Below are experts of layer 6 (counted from 0) of a mixture-of-experts language model. Rows are named gate (a neuron's input weights, with its number), up (a neuron's input weights, with its number), down (a neuron's output weights, with its number) and show model dimensions 0-255. Each number is 128 + 32 x the weight over its row's rms, rounded and kept within 0 to 255. Numbers have three digits each.
Before each expert's rows: "mostly gets" lists some tokens that are sent to it at least half of the time. This comes from a sample of Wikipedia text that the model never trained on.

# expert 10
mostly gets: " —;", " November", " age", " December", " April", " February"
gate21:139068151158146081078119122119178153102128130129120125104097159164147146138107139154172150117108126142215063233113079121127144040109129141145144119126091072174203135126123139129130168080154130149146138122144087150107136092114107092101119218115175150127159129129060159120093116118149092173105164064157119124119127135150085128106120129150155132117113083064107151156056073160128108093126092131073138176108180138138138115099098155144082085225107148130114138143131128105120032122147115121160121143137148144150111110112132101130100140148087107159153085144187140137184144141128124153099160144134177098149091070094130143132126101097131059090116159121133110098108177173158161103104117119095143122179112094156124111158176114151145153086148091084148097083178101116120107091067223
up21:164091139143172109103126147142191177113108117166103106116094199148154150166108145166145150129101136113209068194098079092120154062112139127100168072130120107177201151148161177148089149077132131177150139151150079145129135094141087085103104241131169134159145129111073135100108124126162057154109168053145143082139151101173075148130087153135117132134098106092113150176090071147140123066132107136103108175149158142154085115096087147132093112213113137135119146127114134086102065116126112132167147115131152148144110072128130125116100151147068083153126103128177112139176135115123121144086171112105173102166144077089114104138127103119134080101137148145109107072092182169152167123106134116095152119191095128141109084165159138126156157100149119085141099098173132110118142098073204
down21:129130162128107120118156118120149150161067080190130151114127167113187168112111182113132134152160145055162142161144137134151130111182103129185148124108152159113190091149172117136079124165170120061191123150124098072117145127147125119102087145180155129124120074140097129150115077094157065137104140114119077077130143137122112114136068168190130139132164166104151129130127134186074124158126162114117083141128140139108135145138157121164103119211114120143134125111068109113165127173101149083143145083125109088065141109120106137074106095210102061120107100179111157045079100122079096214169100119171131129091123132095154105115127143098124094117103081126092105089083165085194080090122074167163185102110144129143146100120143132113131108134135097111089154108089117119100101178100230

# expert 12
mostly gets: " •", "=", "|", " |", " the", "-"
gate19:169118161136149164130116112090145086074159024205149166112115103136144106120117117109156098178112125110133144182181090146128149151158107116098081127097070129128148125120130132108141131185129094118154172060159146150121131119098091131108141186126141078046138165114201102147151115111085118151145166109142123108110124109066174159087125148108168142105161112100077129174113120184112134131160140164171170143095109097104114161125148100143116163119152130130161181075119136112168088136135156206084180128135180106174061160145155118171135187110125084138157113135067094143110092112122153137074181158124166135128107150114094105165100051099180174156071150157138146125103129155167092100178163097171145143123135158089099221149139112140116173123129133170158110095116085095163060152154083
up19:157162162151163134196120117130151066085148044172132175104154121158175117129132141084151074144169173119122114138160079154153136140147147110144147102107055129153132115120130108118164117151148090155140161107139168157091126094127133177116175126109134085081123193141161083078142124162102111157190202124167135126095100104105141156129121163120166111173144119138070114113111144144109131124176131140141219135122143130102052152123115103128132138136125114098138204088094120121139072140129131233095147158130159150198101173110131076184129157112174094122155086097082099121112096084125150106076226141118156122152092125103089123147153076106147151154044132120091149119119078123141122131161173107192135118136124158130131152140134126161109155144101101146207123088112060105133101136195076
down19:078109116137191169100111162146062100135137121102085085166091092078141098081083091080159133118079129130114135079125142102184095133152067160126111163100122184108132116106133153218164169131104153144145124139108143135153080123130115153122191105104091051099080144083083129175140150177139083062036130133095104171130219136086126092094091171108149142130103150133150144154122128161140113132163160147173031104147062100145143157176145134116157091106197159160153087171094119104116071113150101106080057113151085074127116172148098192148119136159147097121154140122121125108195117173103115136146144168138129168134095126119128109075158091125131116168173112091157136151135148149129092147127122117104140134110105093148108168159155111187178121140162086083090140134155130130154139120099146

# expert 0
mostly gets: " K", " Th", " J", " Sh", " T", " U"
gate66:083118193147110109067158097100095106108150104139160098143121085172087104122210088071146100149130139145144151095147085135140162126159087174131131160111177090125138121122132096131141164107130138106135168164132089171124087132146104106129065137092122119170110160148103200103074093126119149161110122085149075109187068133082116098085138049149144184145123136121134144134073126148116134138138123136134148108128140168094102167168044089160093084132126137157074189114158126086065159109072103107152141136098168149170135151122160089139208134100112113105146133165141119230141135095144156144129155149138101106123133116115117091153123150045150147162143098210120162203137138099102140098040135108127185099153094096154094140139117139147107118135077091110099168084090081123139183149155173
up66:099111177124086093090183113105124100118137112154170090132121080136093109155213101067158080140106125131147138083163073138121158118193069164122109156112170088152106124108130088149119143099102147094138145175145102159131066147172118091144064145099143133188111166185094161097088122149102156172092115088158110096170063162085121106102154071123122186164129135140128125099113132135121104169150159136132123153146115181117069179148057116144102081102096141158078172117146154080093167087083101122126167097129171172157145129126130087140244139118117117124125122171128146190108167082110118123124140139108107131153137098135127112146124152043146117155161113170121125193121103081129092053045120145105152143154126113161095131163101148141148120143098106153086180077114075126117152154165175
down66:158092147128132180133141136148129073090140151156157150158099146130113133111144171110112194122115120093143059148176071139158120123109126093084110144149126118121141105097180161096152107147138185052121152152152047128163084106106139090123107074122140112162133156175149141128083209133165150172114105106133135223158123170123145123141149080111138141149113105127066136161151101152158085150200127029103085112126117110178126157179075109161102130156167179128120102079138122172129158111117081143089073086166123155100096180115122193143185091084093058150151104134125135126093104138172117159150152131128106099179139090130083145111161162121132123118177006170108141151105151169125130120117118146100109172114142142142107120111190145154116136143147164097156180185093149160131166152165103

# expert 2
mostly gets: " English", " water", " school", " village", " Army", " church"
gate22:097125142153074162183110130092165161087105098120112143053125109169132120093133179150133128172111136150119122173096141186148158140120112105193094103112119144072164140128166073108129120083077108092139166110108202148138148157098139103066138088112122163080147130179156139111124114178138126165095075121092089195082146154153118185131127123108107165148120112106129146138172154130168140143128096117122158122123174125138195200138141143166151046106141162136125169134142089065167155158151103210147049186105086102121116156131128122132170075115062146182105115147155150061136125088157126154082113142103087129151103145101085185151103045144091105154118119095133117162119151120131166087145126088114130135106117092144062074129143140122164151115060136171182090163177101087158136168114100
up22:092141152168101135138111121114189149043111100092137162047119118184131129137167151123159132151113114148120132146076117176152169111111103105173081117130120153088147115143160067102113134089085116101152151124091174161098122144102148097065149070096112148086143159156155113102145061156132115175088081133069110159088120140107129156150125127091109169166114070134101162167167140125171140079124101091116159182128169146071164137134096119175119058100132193119093159107133104081190141143128131222153132181116122143120140199124144131140152062116104121211092122181152140109137106072137141156084101117107102120129132126126100211132138046139130097141131119113114102159178117140129171099102148102122116129093118095145055073123110109116168153113074086165159083154156100121167176156111077
down22:177051201153180136158114068142164124108141138132099148099182136089134159107136140107128118171135172126170184119137121124058120102184124158096103141139129140140104107125073120155174090132146154165171121074126093116139074153133185163099130155080111135130128175114124124118154162186207075128112083080070135140166128119088081117135147092153154111114088068101078083125231089173192158117177098195163143116114139135132145157122153189118100107162179131081129083186109145149097136102153096169103132151117187107127122152148109135104112151064114134094114054093148149149152117143137100138148152082109153180170146123187084111180103089119079070166150154129116117149128137136127138072125102113098082155149122091071176151148167169095126113156170105118084134106132098126099103127126152

# expert 5
mostly gets: " south", " north", " km", " century", "08", "°W"
gate22:106168153146178155137126109131094141118144155122124142125161077094152107084176131140120092209097182168132146130105077165140129108080075126159082084111091087118111096101075115120125156116113162114108161116141140135125113080113131131133097152145159139088182071126106175116122130140145170106100150095119091167110164121173101152060142098108085145179115111133086190160155101162197157108106102162124142106151120160097159123092098131132161054108114130084169107136085095130131140176129134116148099203078085104129020111113150162118139059139082135173140156141129240105161115102201112122109135143109127133128073144173112141180144084100084126167106186118101138089151126124178109130146114139135129129104113095146120113152123117132186088139132066112147056122196039090146127166142083
up22:122208153176147163118099087128102125110142173124131137148140101093133087095209111130126103191106156184086123121129047171134160097063088124130101117088080125141119098094083102122152133113114138114091170132135138145126131072135114127162111142159149161089194081121117178083112116142145162098079147094143112184137139113131073122048121111134078108156106113113079214152139110148170155085115107157123135116156114132067125106095092113122149068131105126077154143138101088097139165169116148112150123165073099126153066112117160146115162118121085111189145156170148217120181094092177087093131123169094112119100109158160128144143144104080062105159128160139106135092143145117183103143159119125110138097091081096146118123136172108139142083118101054114174033144169072081131135168145082
down22:126139124099139205065077149183148130139121078111139168128100171136115177119157128137164146111087047090137140148087111147115128119171102171138139130092139111103072106137120138142154103122105049092162062121120144147078149094151132122077126121095059142173110116125198160113131152106130095098078163097116109109120134155102126084165115126058146133157137101164113084117142088153176174113131097162160078096163172127135146171089149058127163151158146102218113095101167116130131173099067107176107115147153131117123107062121108177129173101071164087108125099133080140139114071153142090108164169097132171114183102049109179099143182159061167119151121145137118093159091070094151129151141132110181119117104133161114082144145142099144168129134123061096133102127090112118066119084088150

# expert 11
mostly gets: " John", " James", "ford", "ville", " David", " Robert"
gate6:117098184146122133086087094161142111121182130101110147078134187113091117086133140090124119176135178112151130097089128125116107111162090132098143138139142162198202109180137066121080098132186162160145092175098180182174061139126099131171103148144128149130147152071073098153144109104114131093134087066155138129134132143088101102115103126136094117104047161106108176101120138120105133091094121102155143153095135174164108119102207075086124146128105141179133108159169081105043091129157156110121126121098191151135156151131107120127135094156143070194189091119180111171186113125101112168114138146100168113107145099138093111155122160073141142084135139129112120146109122109153093097232098172080109148099081175133105082046120127091110078136122078095143135153169111119175123129148144
up6:100098190135138137081090107141156082122200123092109148093140169114091085087158136082139149171124208080143104102084133114139110112145111154118129130095135164174209102185118062108106100159172126180129145153109156200193092102114136089166078159136110154106134143105075095127132112099109163103185111072137146125135150115154109130096122118117106121091082165106100152110138157145110112124104115091137121114113151166161124118137192072127090132107106170200125110164153080124059092137174162121141149151120170129164185173109131099108135104124108119160171086129222117173202099123129107137153141137123213103095090125098104129177116121084129157094134159130090140125119103132135090074199096175055111161100066153146103116087113097127143097146109101095151113155172094099192122091159137
down6:111101163149151093153140072187093129124133142095118097087112147079093113118142152076144161124142137142092145122102146068079130096165121138149125128171117153179135172085160170103147143126148102132012122144135143116139102084125144121186114113091198165125178127074140066104201106125119129111147154186142095101037100144110134153096114094150159086126111152143141103149136168151121159116063111095130119151117125171151123135140108108165140146091159084146159104114089088110131062128121124176105200143172108076151105137169161167117132109127171194177086131130148089174131110110153133192144093161088151156134137116156112117199152146131164114160084141164131085147160109169095120145153165159185157114120102155068089120147073135129098158177145123171081095075148215161179178113169138

# expert 9
mostly gets: " has", " been", " have", " not", " its", " was"
gate11:132131125118139108138120088091122105101144123084079087163115136167182121101093159098166067109167138058136064112080157134172131100128154103116092107124129090164111135164124108150162126189110127140131121118113135103092103145134142074178089211191158121101161118142095139186099191089121113124151103165117174125088107159152129126165081176135149116141093032128115153140165190228116141170112150122143124118167146153112118124184145127129099196139188185118123184162102120097136101135092085136103102187135116156150113110136137112151138155133087107134132205144151096141152154109166141114101107162122120076098047190038112105095099147108098089154103125103143071101112182201103128118152072115129071110104157138167100121106155106140112113095157162110108108163121174177104152089118096
up11:099096121146116141130131112097121083084172116139127139201130145170227113074122131159140063105120114060143097113049156118138126089115147135094120137122134033159130122178129143134160157163148121161151092107134118117137117128152167072186137163187135154051154119161102124174092138111119157121111118139125163129092155150136142141169114155138104105149088019088092132178128187207122177129129131125153134103153194158060131114194133118146134157130163154110138153189086125096128111151113102122113086199144121112151124118132156108129133129132086120148146176137144118200163100123178160103079142168125098084115041167070081113061162130054116101188104125129090084095114152174131163111141089140104089126111134105185120095114137119143120123126161160120097098168103142141136138117154090
down11:162152141175109150160088132081084169110100122153198117135142170131076145189154117105112096096124124094139154107107069092123102161085118077158110177134128114127130187162126114139089148164116141108130133125103164167152173141069121108116100103110123132106225139163126099163076081124173194064124085064145115097114133191073147114169123093139076105136063125060109095165136157132108126067118102075176102209133140152128196145069137073112120170110091145102158153181105119150133143129086106129088130154161145117137104086136116198123084085099075114110138130170148162085117085137167141155164134131088170134170152108065159093111114056102133090151133092168115083110114136128110097124116097112148136121168137139172142115125107171107085133132133143142119094227098163085131163130131132

# expert 1
mostly gets: "″W", " Pr", " public", " pr", " ext", " ph"
gate13:131173110152116092101088097067114085139198160120102160076154142136121125153181155097171149119123106102103129144118173078142145131163129149104141122078133082105153132159082116088129149120118150090097187156175102175109098159045091151111156058085166132127121067102150122173159077160178146103102118122152150156123192098141097103095103095129096164105136132029099103115128120146133153118094126164143172162062148136117104171109116139124169142160172152131077135130131112126098076107134046089131158148186135128128090152132199111109114107119163137153132173143142109200179185150178101092136091132171123100111069105136142176196150141076134088120063123110146186112152114128175138130112128145145126178120063106138061086124060120106126139152132114150153132152101153169103109136130206
up13:130186100114153122063090121072117077164205107149090126076131153128138119217183145153138110124111092113088108130118204022141126154143119153087147106111134070103120162139067140103146129104126167077088189164144127148154118122077107137123153054137134161181106085088154123153113118155163173107143111126138168170127169098115122067091123093143086168101126147032097131094106090125129150125088130146152161172106137137158133148116144139128172147200170129155093131112097107090137071117138052114131110129143123116112169139126187119134091110091138112120121180108154125177167209191175133129134072138141091124124081114114157153176152152076153093119066123145130169114141108137193128168141154115141123153122102108121087094081080128092115134117122111123157129167125157153092117098106210
down13:068095123162151105095111087150119104073117082153109124089093092149108113127116104176095107138177144125108128113138030143115146091144158144086128108109105117158121174111123156172094130193118080113102161093113112135110120155129166139138156069174149184153141144091124118162100114116102157191185101074111143147102156186101112142157087111153132095176112128112136187109168115121139128090125160097126167161081169103082163149097178166128108096117136133111109086060116068138124160127146197156110117134124086168143191076049151158110096132052171150147113131132144112073111111123125117166114071085100166123092079117125203142130147122191173110087126158137151154119103158121073124188167099127137167125132144145133104066128077123143135041155054125162144176098152127105132087118081072

# expert 8
mostly gets: " with", " and", " at", " as", " on", " for"
gate20:180114157138113110139075137108172144161085151103113119108193094074106122121146162140164111142131106157119093097150135112221153117183118115207112120168185206144155103118102114098126134155170146100072146147110080118210171119148154095160150121106124152194132126137119114102174126138113130141143110093110114166130182113120160151069196161180131116109161068139096141160138109139160114090136110103150184110128188102139167191154090092135093088141137164166152135111104047097145193204149059178185173138139144156120164097089119094113119108107132176137114097196211196116177124157133184160141121111128094128125125113129079167128113108093120086111155166134140145182127136116113095164151138119154107168062099129133146146125107092167125090090101172149104125179118159138156094129111142
up20:181086130150096100131153087141164159163057144084130128099136075107095126153140163137161132136107087161109098137142101115194147122177120161163121141190195181161102115078112119107137176160144150079089128115097106126169148124123102088193175113146145126123154092126141110149169109135130100107111125108122148162166153115136153144056154119176166063151111111132135173131094098111150155117164123123168183116129152101133166136099105072126092065124112206173142122131139054117133171170156079184152167149203111205118126062128146109110127094089105113161112133246162196143134110123110166168156120102120131130159096120137075119142098190115137092081155198132118146162129127117061132167173140144129106135096066125110150141130087112144123065112108163151076109129125142161135115180075105
down20:128175128113131133101114133141094148152124149201107106159120197113104159060161094153084149126188115120139101112140154134122133182063107157103205124193085174064155135143133104193117068107117132089054122179128097119136157105119139119171074092080151135105121086138095158073125140099117104147113143140121121150130157123120132101170150171116118136156127110161154139209132115164212154163107156138138155153193125137136126125129166121093112138121182157127181144107087088126143169106115140172144078108108143127136105176150200122158031119156070096105177095167093134105142143150141096123121158099112199176105098141110108194155148160149104135181123144106134211164149201159126108186090133189131112137104103153068140151141134132125179180122104102106086097176109134141129147151128159

# expert 7
mostly gets: " %", " Votes", " votes", " Coordinates", " Phylum", " FW"
gate22:158130140155132149123157147107087094119083104120150136126128149151088078104140095122166118173122119149090177076141106138144110120159122115136156089078154158139122115174164077104105170098182101184191155194128111173179090155118170117166069152038134165151212120140131158151104122108210169102122109114112098145154143083172152078155121151137129151102096127118107131105172182130177151116071118125179169108134135138109079120113066130138114123111129102138104120128097126160143123108142116148138122191146194095176114050114144127123151147078127103102124093144134151094147061123157158139114108163107128123183088115135154152140161153125185181099137200132189153121104154128162155067118155090102123065066165057124148169117144149138103139119139095094216075108167127160169070078152104
up22:144121162144091157102145118082097130119096147137141103088133155155073100093126082144140123160113129159094166083143079146123092111193112106129121112122149184176134107180145110108112161122156093167166152156168077161195144145125164132176064167059132204136191087162133096183107132054204179098116119113120100106117141085154130102147112142114146157066165135107110112121148176112181126146095132130133126103182130129067105111127034126115119143136149081102070104144119104172133119083134125133131108159171202112179140080119181106114157130128112108107132153193123165130138108134147119183098100157117130133152082119097160150126104159105188149132117166162113139135089182114154182089116107110112150082082111037123133177158142151129124156088151096051209112141179135135152065112128119
down22:108117170127139201117127137183128105112171124163104117150154117177130101162182106107121133113151124167045143065106105083102103186142096116134099155133157130166081166161146173089118145151129109110138197125152171140103141143102131148151151160103079204133177115166154167154127087126113166081109089102076127112144041113122127100144118147208170137090144157167093096111146146115126135169118159135063166090136085132120134208122136145133131134132102098175151104125086124123118067154158109120116117158134166148098133155118100119190098147177210177095121134170135144142114105109174116118128124070141101145146018141136191132090196113069120159101117111111158163158161156129121106176134161116163124124126128101169187188121164126158063185158110166083077152152119139175150137102150102

# expert 6
mostly gets: "\n", ".\n\n", "\n\n", ")\n", " \"", "==\n"
gate18:134167149129147151092090166114143113161100110135111174116140108121129103117157120139155137129183148073106159084077142122171138116139114162130176138138146107149095118140105103094145145092128109118126117086164130102142124156092169150221184114139207163096165116138139141152179102117135125177118148137087046112148145087159143161107079102169170084067143096145078116111132195149152108084147112145135103091120132160180143133099144091159143109194184130098114115115068087115110144150136167112119118115177159127116110146067113128116139117120129137196147131148144094195118048140128137121084116155169116114000070172111117115108106141133163100124173118159133119140128182123174089197098128072114062078094118141171144166161133079208093112119135176120122103109149220126126096086117150
up18:147144121149124113089121143108129137181096171172089132121111115109151130112146133124136156128132136086117126047128166121143104139118142191116165132144121105143116139133100131102129123112093075086172111084166137120168080157119129133245169097151191173088181089167128150159152115088169116185134128122088061119135125103200100178081092109146132100082150090142072137100124164125134093110187135141088083112138147133144091156120188110127157143177157151087146146110118101150136130124145118120128131078191130137103070170077163143088130160100114131209110184132126139200114072153119137114075102151173114142047051158091159142091064178105148070137145152129089155136108167140168076167067114110121107108082078150159146180156124115160102115101101156156145129117118175128111072124093071
down18:168091176071137166110175096139070116084149191112109129106103106094133182128087045146155122147085122169173132185162035150114116125135151084170144135120151111155110084147171157152121154131200085118110174119096104130154134120131180119086152158095129224107205065142117081132117134081183139114096120078073132154143148110133104115137138178120192139168174127133097148158118094117142098153074117124095171122093084151146126138191101052132096110144174099127092094149108158121105105076141192124132131110101127156119096127163107181120160132162152088121112108148147114127082109119097138214156145135155149148103124151113094154124116112196140192084101149159115173143174135133097147127102080115087153109106135107126095094149143150105124198109095102152165114173169143144182140112144183

# expert 14
mostly gets: "----\n\n", " GER", " “", " @", " BRA", "\\"
gate11:160108166144124146136147179113135115163150061166154135047079084145045131136119080172139104141151126099185169167161131141140134142162081140161158085093144146130118111160110105109154119195119114139115166156181139144164143115120064135183078104117151056120155116110127177109140072107094182166164150078057114143153139096178107189070080117153139104105179091098081084139128173117160131127168122116105101110174100145147054108179111106147121140153119135143098108154091153079088081116151168114175121177186114151197164106123147081119174148071171150107119062178127136140142123076115157098166157152108144120093115156149149082138073175136127159125178148093087142121133173114124108065094141160120127168103076110133094124092169103132132137175133150118096125166153101111173114079102143
up11:140136207090112156109143173124149103158154101177103102074098100126129126140110113149140111111117093074167154164131167143120199181160086153147188070103087088127095130151138120112101134231140139118137157152155170124136126140163080179146071073131171101097135143103143164110144091116123169124193115093087131167134132112163161176078099132123172121123194119090079074127151142106151093174097139109108094119138092178115071134139094112170122135134144079139126096136044148117063070107149114113151105164173143190194127099154131070125159135076135139110121094172116159114122122075123165086149116160117158143116114213157179063138081161134127137143150136117088131126146159130142060057099125173086089150128099123093107131084133121125168155170121162125135147154138106088156079074107160
down11:139129094099134108153144103151178164153152162113121098163161113111111120136143144168123104137094123090159127118126119172108176186150115105070101103070133084165135128172104165083064173199120132127120113184131153137126139170087073134106149121083153075142158173098113092112162170136121136150124165165165146143125099128084102143103143135172100170134144148086086109143071078132189163064059091123119161165117189155105132162108131211146172120085135145090051170170120190161048078139174101151168143144107146165096123133151163100095135100133133116130132111219107165156146102162158105148088112151126117160093157110082078092100160108090171100125143149119135128113108086090121079152128176092167177093093125113076132157193103098114147141183090093102094104153080108110166134154084155

# expert 15
mostly gets: " games", " people", " Racing", " events", "ists", "ations"
gate21:151186129104147104121114117107120083158133121111152112073137147106169121127081129134126148147119084111117102122136145081137126134108172062138097122092138157199079130117035078117157166146160125107139136212127123111112104149111131128104170134164174106148126120102148159094111204117078150131128140103151120134181117099177124076108122077135175196131101122085118066106110147155167173151139155157171131183128151150129141113123135083160119179184133065109096119131101133125148133126126100151162145113142164071168128083116157077174112198134109102113146108100130112190136101059122250064149106129114124122159099070153173125085154072123136150086123117093119169162147120127140067117166106140134130100138116153124084192113125143122112192119143152118213137081168054144159187154159088
up21:153176161131129098098097146099108097191139125117132144079139152121189111146121131115153106168135134107102076113119153117143121099144158074136115092098110133177107131132055068097155154146175129114130083192141134116114115165111143108126173132130178139139142112138124160074121167129107153151105129087143095149206105057171133107151103054148212234115070116058084161142092145134169110140126143126182125146083140137127153128132147097151146141170120071104099131144083159138141096122114103137139136116127178082141149125114169096174107151130093117158164123115161172161150113065137230086120096130132144122133096089144125089108194063137131141131145103126095145198152116169156101119152119116128133096153099144140077206134111139124163217156125190092202139062139099132139171163157172
down21:127159163128146145114124129100158127133151118124144114129146156129103108157122133166107163039132109126154161148126167153120111161161121148135076160125142164090099185141184126185173100127156182087202133041152183162114164143146048087081120093082095081116130149116104131064143150120089123143144152127171081167095119129181138096113152126116142150151124107168154122132158162081142123167094098133151059195092061171126089116097120174143132130141125150143152132071121110143132157087109130127119173116128175092114152169118115094140107071211137112121119120126077134128098149121129091167056117193187159164147088108131112123154098145069137150118127128121161124131114051114099075152119087121114166126082123095215137189134108060159096067133196127129140065166134096086108130143111178